Weights of a small mixture-of-experts language model, trained from scratch on English Wikipedia: 192 experts in each of 9 layers, 380M tokens.
Below are experts of layer 4 (counted from 0) of a mixture-of-experts language model. Rows are named router (the router's row for the expert), up (a neuron's input weights, with its number), down (a neuron's output weights, with its number) and show model dimensions 0-127. Each number is 500 + 40 x the weight over its row's rms, rounded and kept within 0 to 999. Numbers have three digits each.
After each expert's rows: a language model's description of what the expert responds to; "comes after" lists some tokens at least twice as common just before its tokens as in all text. This comes from a sample of Wikipedia text that the model never trained on. Tokens count by the router's weight.

# expert 3
router:596525486523518430482509425448506515486541597524526447447487469549530510421472466462541510400500563464460451552561576519521495457516506483489486446541558497438534501516460470504503486511487525478475536452577532511477485564522499502416499453492404496469484473544534472529414503425475535553515497508480496494539447502463506543432492545523515530544555463513547520503565477513499503552488
up0:535505463473508542618436458431432513483488506433490539498448496502458540483466533500469381456478512487590507504456512455538423484545476492578509525476473508444521487476586533516501493477515465466485493593433461553478504512515494517501515495491514581503550548541498516545552451470546542516481493437555543550435446509547458501473598502557513523482470497477486493515516512463531540528526
down0:515471467480534478510457483458450529457494502443554538479564544544459478536582568513577558469524497531566537468461429506479529503525552552524462486491515487504481418402461443450503487470459608544492534467439429489500511514510508536461510524492506493459574562529533526522449510495525474465512446383492467535519507475504466404492445476477505507474533501500543516599525505500515483514514
Description: Digits inside years and numbers, blank table cells, and first names or nationality words in election and sports tables, such as 1'9'44, Dutch, Jimmy.
comes after: "1", " |", ",", " of", " in", "–"

# expert 43
router:591529504520512420499487461471478553489534584533521417446449470567507530452458509457568497406507568486474446540534543514533493459491490499468443464516533503454557502516473442513517466494480487474459542478572534475460483547556464498454480448484397471494472482510519469522418502428478525578499499499482501480567442496473478553452493566525496483553568445488538486508558482501532517545524
up0:590467555464475521495416459532590540514507456474458554525463515471515492475404485474537519480461476591528513552534448472509459473516461500501509510517531539559543480423541533472535512515438521464482495463507437540553530486465571530561508553537541568526499480476425469521575462506493466560481559445519533488506477512459440522548503524465491497468435481582516537500525568489483542471565
down0:458437528551517557557450541481531511491476511479553513436440513526525469521503441461469417494545506420494543445500476476549487484493542443482508539493425472515535539498528412466497445525497497513567532470526536480467481594527429506480468469517537518467504471479498480524530437524475466512538499447476592545523570528477558412450497473537484586564499518490531403479565528509520463502476
Description: First names like Tom, Chris, Dave, and As in names such as Assad; also the words as, so, were and middle digits of numbers in tables.
comes after: "s", "–", "3", "4", ":", "7"

# expert 42
router:442460438455497495505521374432489421513512542578482503429559523464490477449494554483494486453575542535471470566517488422554518548511565428459519494497491492456600522503511515411465469538480492497506511526528461564507506518506546556462491500526488523461502421506492561505423524470533503508445445542517519490545559506495497500457458535548559464509449573513483537474518495487487509523460
up7:409446497524493517494485575502520438485547514438483570512443575520463526463514529510468533554556464485495493525542538510541523531487508504505572467507462476529484503484522485537577543541475523493478446470433489480457535556470548576562515507482546452461586477556486545533439585525540503524446507514507413538490513579565580450552555539542551497477485507443521457520535481507512459489489
down7:504441520471527506508499555459539539528508502527451494509491494465501470456553466484409464446486540507507495421604520503441516479512507556467541473483527522527507506462503441575569549552510511530469505447462558548484615585496447491488472472482485463532532522502487492510498581563464500471460513492542540464467536484538533481468572482403462510573495469560501427543521526590516475531526
Description: Month names inside dates, often after on or a pipe and before a day number, as in April 10, March 2003.
comes after: " |", " on", " (", "-", " was", " in"

# expert 61
router:519469468579550481478424493530506552484503560499536571464470456461433501550423543466514454513485434471484482567533509447481476516534485481455460526476514533457561479545499506420532483555462446468507549462584461449516458513592487506442502430477492485488500460431535550496501508461481515467460539563471501490506521498470540484537491568546478537454468539482418428497524546499466424499427
up7:519485441495538464556496484459508489502527434494496502481503549501492432570530454476478531502456475486485512492447421478505483487539479513479437475522617555428459489563523480454550426482566511486507500520554423541530512527553462445528513493506412520552600496439539513497589451516495493564445532476478562488477585452544507535574497542506445504450461515548501544532497523504494511523509
down7:437438455459502487584494559453451514463531543536490446425528577509594407483481514506527485501466504488455510442484468428489517520491499461488555505534514489461440518499511500506525465522455502505471513496491590517511482520442461496494468565499508483598495542551440478498491510483482531517393499446469421487500428518427596537460544454491527550449517438478546488530494519528466520496531
Description: Invisible marker characters after coordinates before the slash, Cyrillic, Thai and Korean letters, and infobox labels such as Coordinates, UTC, Genus, km.
comes after: "-", "W", " (", "E", ":", "о"

# expert 41
router:457492451466511426471501528458455518450544516532495499463465519497428550518523536472569525510493577562497468498476487463544505472460553554535542568452592446546453497529522467479423561527519513507557516496485481601568536500493505464488524482465456497525470476547459488474474554477413512510521519488496479457570478459519453574554498552590524551529409525453501472479488514543530477542451
up7:422481545542538456524476511518503509455549492590506549490500508508471499533507512563500446495513526514445516430401532461496456563536495508492477472575427507486467447587509558468499442495550474474521586500519483473490483524541475529501493487438574489475504450481541516477483548455509494535568591520586484524547499511481527492494546518529519522454471600498522485568558544496443435472567
down7:524565524541429510472438520502511455480516477501461491435448488390551506446480468456492519447498450512540445499527577495529525523549475533526460520511510477478464443529463568453527469463444482549509491524492469445493511469443439520416538493518551532509549488512477490477498541566562407541541501509559564516488453453464577540506450483561456503523407520586500492506460537465477475529508
Description: Nouns for parties, teams and institutions in election and sports tables, such as Party, Team, Police, Order; also der in modern, border.
comes after: " |", "|", " the", "-", " a", ":"

# expert 38
router:568515481495561499463484464495430518509548578460514482447504449523504505379430518483552528413470563495441460557536554548553513431532514497491459457501539514468558531541450463553507454488510549469477578472545494544475452543510460482432499492486426508491477475526484477506406493455452501559478542479468458553552437488492515516457511524461497524467565442511544494458551485529511519504539
up0:460521477489522466510432527466480436527469510573509508564563509523499441486533486425526492516514498406476494424507513489429529434523444471500564570474583517553557544512480493506495412525442527495509479506512543500498468457417412532520417500463559484469489502482520472450483518497457511532477579453467453527559531466526521504549445460517471538536508464496490609482468548462479477467518
down0:472562519520447462484516482475416575514384436515523515504521452519432551422488544549488489470488497560487479479466486516455492470485588518451467564538488536460480420541568471507441467514486475461508547510530491520544526514446502560520476500562431519491513496528496539534547500472504543504466462448470538560414508501485504458568465442461500444457501511447500507507474583497587496518550
Description: Bare space tokens, usually before a number in tables or prose, plus French particles after de, like des and l'.
comes after: " |", ",", " in", " and", " a", " of"

# expert 16
router:527524546481465519555581508454538483498378515562525489483478490458535537498454442573527494482445486556588467479528518469533460454570442449473519490470502502495518475510464543552560526445522513512454511537491514518555403502502478579448477460482491501531461471504501453437481469516503419478465483460559517501503470435502542536481455487531453445537473579578529462477447441560478484481513
up0:559499477498545455507408511445432483424499521587548520516545469521526441503550513449470443528496450483502529484468497533459480522445559532570476522487534481492492464554582525470487498409497462523518477548526481539476479524446482507482495547449491571525491481469492426483493499473504437518430534419507481532548549524539533440548507524463592556576552504536479461479489483580467547534494
down0:511453519463488479510516507520504567460408533561499440485479457555475453475509531551513458451500466571531521496528487500490542561465537470559530541481532465450516466450561430463545519492554525531374501485495506479450494475466450531470515492573447445437430547551506396431494461525482444468495511511555532472520555463449525473492513514547459517573535487486459474523510501464457457487560
Description: Single digits inside years and year ranges, especially the third or later digit, as in 1998–99, 1987, 1946.
comes after: "1", "9", "0", " ", "–", "8"

# expert 31
router:516548464459476527504502423512559493439445489456470430530443447521541508436492471453439538435448519481555466504493498545440536536498495535479467509519532461498528479497485479490540451563446543540526562566569511486485430536454505433483542555512512454486473483445452465569462509515491462430453545431540546500496563493495532583496550492540477515472473519492455487516427558440440474559472
up8:477506498531484516450492456469500488557499550479472479486554474533503431532435507501533543603423528549538486526459519551495438550473471522528472470485469514471515481521514553512451462555472478525514517454450505502460507439454523478530518556513510535480471495582481543495484587508429522487470479482454508472450484545535609492569593448528467398563487525476445457567505489465432535444521
down8:505510538460538470440463472507581575501486499512459534530534515538477551493501515511560490501473481505520517442530491473566558516590530443545505517549455492414449532514504478497532437472533506484510516470440524487514503503551525528489585520495530494578535522442485510502567462507497450541487381471517471533472579510498487441488510609512491536539468571540533522464441535523443522564585
Description: The digit 0, and sometimes 5 or 1, inside coordinates, decimals, scores and statistics tables, such as 47.000°N and race-result columns.
comes after: " ", "0", "2", "–", ".", "5"

# expert 50
router:435545442555450512520507443460510548531532495476477488481463545514458487504466491532508475462474487510491506517489532503487505541496479527558495534471468479420434482530593419468497467463518487449461471480546421586530530476471528530420477437481400456490459449473505475570465540466434511571564495457440568517462478462573502566506494596473513487481521458531493499487457472498503536453560
up0:548446429531603496539488538496510411541480477509515445510499535536511491516510528508507477485442516577588512438443479450477452476535488428468477523514556507473453488555499577514482477507462557542493509514440423534496413522533468510468490452467446543565567536528509458450483458497518489544488479558492500470494488477529545470467479435510422526590504501514518561467422437489533520465492
down0:498570513559455521545431439443535554478457508518518492437489544538414466531561517464483436469479511599482456574494486486495461522502515455484536542485543515499467485458497493456575449444495508500520471544543426531517551430499484509446557456525495542512490427540465438514484465541475557506497571461439544423468474443506467532473507478513497454533476474518479451424532477527462504529577
Description: Opening pieces of words, often nouns, such as film, war, stage, head, and fragments cer, em, sum, plus the digit 9.
comes after: " ", " the", "9", " The", " a", "The"

# expert 49
router:494567507509448490449531542471461410578544555530503474499520504563558469516435485529479449523529506484442498474497440493493508446534506522445534507520501536472585465466459482527505511553449472590525528491502492555416448590467553521464441515496432472507508570461520479536520549443503500471568543474476498432450476585446456569525484494553454537481500452454500548503526543482483513531474
up7:528479445533401504550509521519453482433514509453476545481502572504545478490462476456535533446551447536443428515537542475508448458513466579536555521489538466521541522495562526475565526518508489544498471484493597525562505428503526549492510508415509449472447443549499489461478498453450547536475483572418514470524500485529429458472528479480525443535472491496469451435480489536527443505574
down7:499506517512468486477468484523521512465458463505472520429427591523481541519560531514451534485485453554450514544491481502535388438506466519477474471514511474535542517540550448458521456505536472509466454410578509481555544403533474508421526503549492461540517439502531505494585453508479489559467438457536466518449481499566557501465471501490479474465539541555523554551405449522530523509493
Description: Lone capital letters in abbreviations, codes and word starts, such as round codes 1R and 3R, runway 18L, MLK, and initial Y.
comes after: " (", "-", " \"", ";", " M", " C"

# expert 5
router:530477569462507475454530444426532458405512536489559505491495564435470513485511442523520435456444432476550532566541525460438444542569465507522462489519564457430472511522467476543473523477527488501457564478463520548483433523502524473512485464498410546483482486476494444443459562514511517465443502426548465489551519484488507528471537536510456454541543463489459566530442505493480511544576
up15:487489441454503473541401523519530567420511495500520530454418533498440514596534485448528486467515455493573560556482489523519487536537542558513499518454469538477367514487482499568470444526468467491545519517553530562485489519508507516514465527493578496461472547561506444554534499502482518465489509462551540544539511577557516446510497475508504500489468480419500453518418505433467478533512
down15:404520455507545528507513560487445461571480504499483566440535531565511566573535422458482438529440548522545466457540605430502486472546562439565434482545534513509494550522548466528489450461432525428486534525506544476571514431475465490469468534507531474515536524462521553509467498517483540461476525544521472493508488482504529561512496550491473457567493563505457523460545520514504528492486
Description: Single digit tokens inside years, date ranges, scores and decimals, often in tables, such as 2021, 2–1, 0.000.
comes after: " ", "2", "–", "0", "1", "9"

# expert 57
router:513440498462519541573531484522505460495534523552547497520496513570485485452490527509465521420528505486496506397496569507482467424483526549490529471547573484498472427541556426567551449555528472517538513441529530469485507542522472558485535479485449508530488499450459438487443456454454547507405493520448528496475588500445528516457491514505489501422561513511487481421510560497420504542471
up0:517550406458430467524526556533469525495471505533522398459521452542571461558538558506469531511498483473423485508460462542500454421515445509470427441490453464537516480485471518492487517494518497455482508466546495470570508533563478515521544548521516531519506485475479478460546571472502465566577410480416446506535551494489517490529515537505547497526437537407498531473467486541439537539479
down0:523524445515499539496466446521484441479508423509497520456432509476461507468561442496485491558484448583490426477494503581492428557483532468491550509487522433437488512559488532515493471483396504537483514520565423453509443510470461475446528575518456481466513555489504463508490525542501481494527475442439536521426528456527447497533573520466512495471516491499486434441540565437456492586491
Description: Digits in percentages, decimals and coordinates within result tables, plus plural -s endings and group nouns like species, males, units.
comes after: " ", "1", "3", " (", "4", "5"

# expert 26
router:528500514531508569465569455554420507542526522585492446466504585548518531527535514473539514458530566546484466562531552524471501481481493442497502543566464506467455542482552468458495499457427544495560492474474546518523515528489559499471476457473525543509571574538488471528567555516486532484517465453564480577456442482580522443566525517520479525555495485548506491429533520547540438532488
up7:468464552472424474512512547451524490526521494539510490524519478509443475512551457465544486547533504553579445521511544449517521528545416481470491553542516540507549513477586358528452481542456509468548453536472562573530532514502499541545503567508464514500517487439462608421524514476504476538531575550544537505516493504525424452470536533516496540495515520477543546532487481481484552496541
down7:480445451536506543462508431481429420514444454505545512485513495524471517439482553504500500497563509500505554511489456497506513450484507540477473593459396511503536525538448489491484499502520425481454488566452494548511532497516606477467456511570488506471464480476447446477534464462439457450454452510438498473406512461538447472499529458455523511492463557428473492521583404488502481480493
Description: "the", plus possessives and demonstratives like his, its, their, this, usually right after prepositions such as of, in, to, by.
comes after: " of", " in", " to", ".", " on", " for"

# expert 12
router:510482428549513532451526488543489534543564503484464470523483458513522512518511507564480503525460516527522459463571487541485471509513520565510560602443514459468503518495511435545463494415515462420478427561487532538493487466466471532492488474564446467457501451485576441528530469462556545528577479438519577446520464487470469570488490557473503499510495421449448520491517491501599477438527
up0:542491466471494515501503513515508429547425515491499433559466497435534529476501537496500545470484455392527462474494502531468383500477526530539515576496470541449441511454485521471547488485510516493448462391450471503549450504448513543536491551461520434518504493549525570476462490469539530575546495421414521513487439499507491549575501486436525493511544440541477482524488460541486507452542
down0:480403471460528592570495522585474419499443513549526486495530520459492536569494420473536476543491484502552481521456486480479465496487574520448540543520498489466547504517516543522515555523633473474472461535545499547513469520482490539511520482510509518495500441540490516430444589468504554440558494487497485517471498510555518530495446435518481519524517516491472524577440429596514472510526
Description: First or middle pieces of ordinary English words, mostly verbs and nouns, like er-ase, s-ays, teas-er, sister, sign, wife.
comes after: " ", " to", " m", "ac", " S", "ci"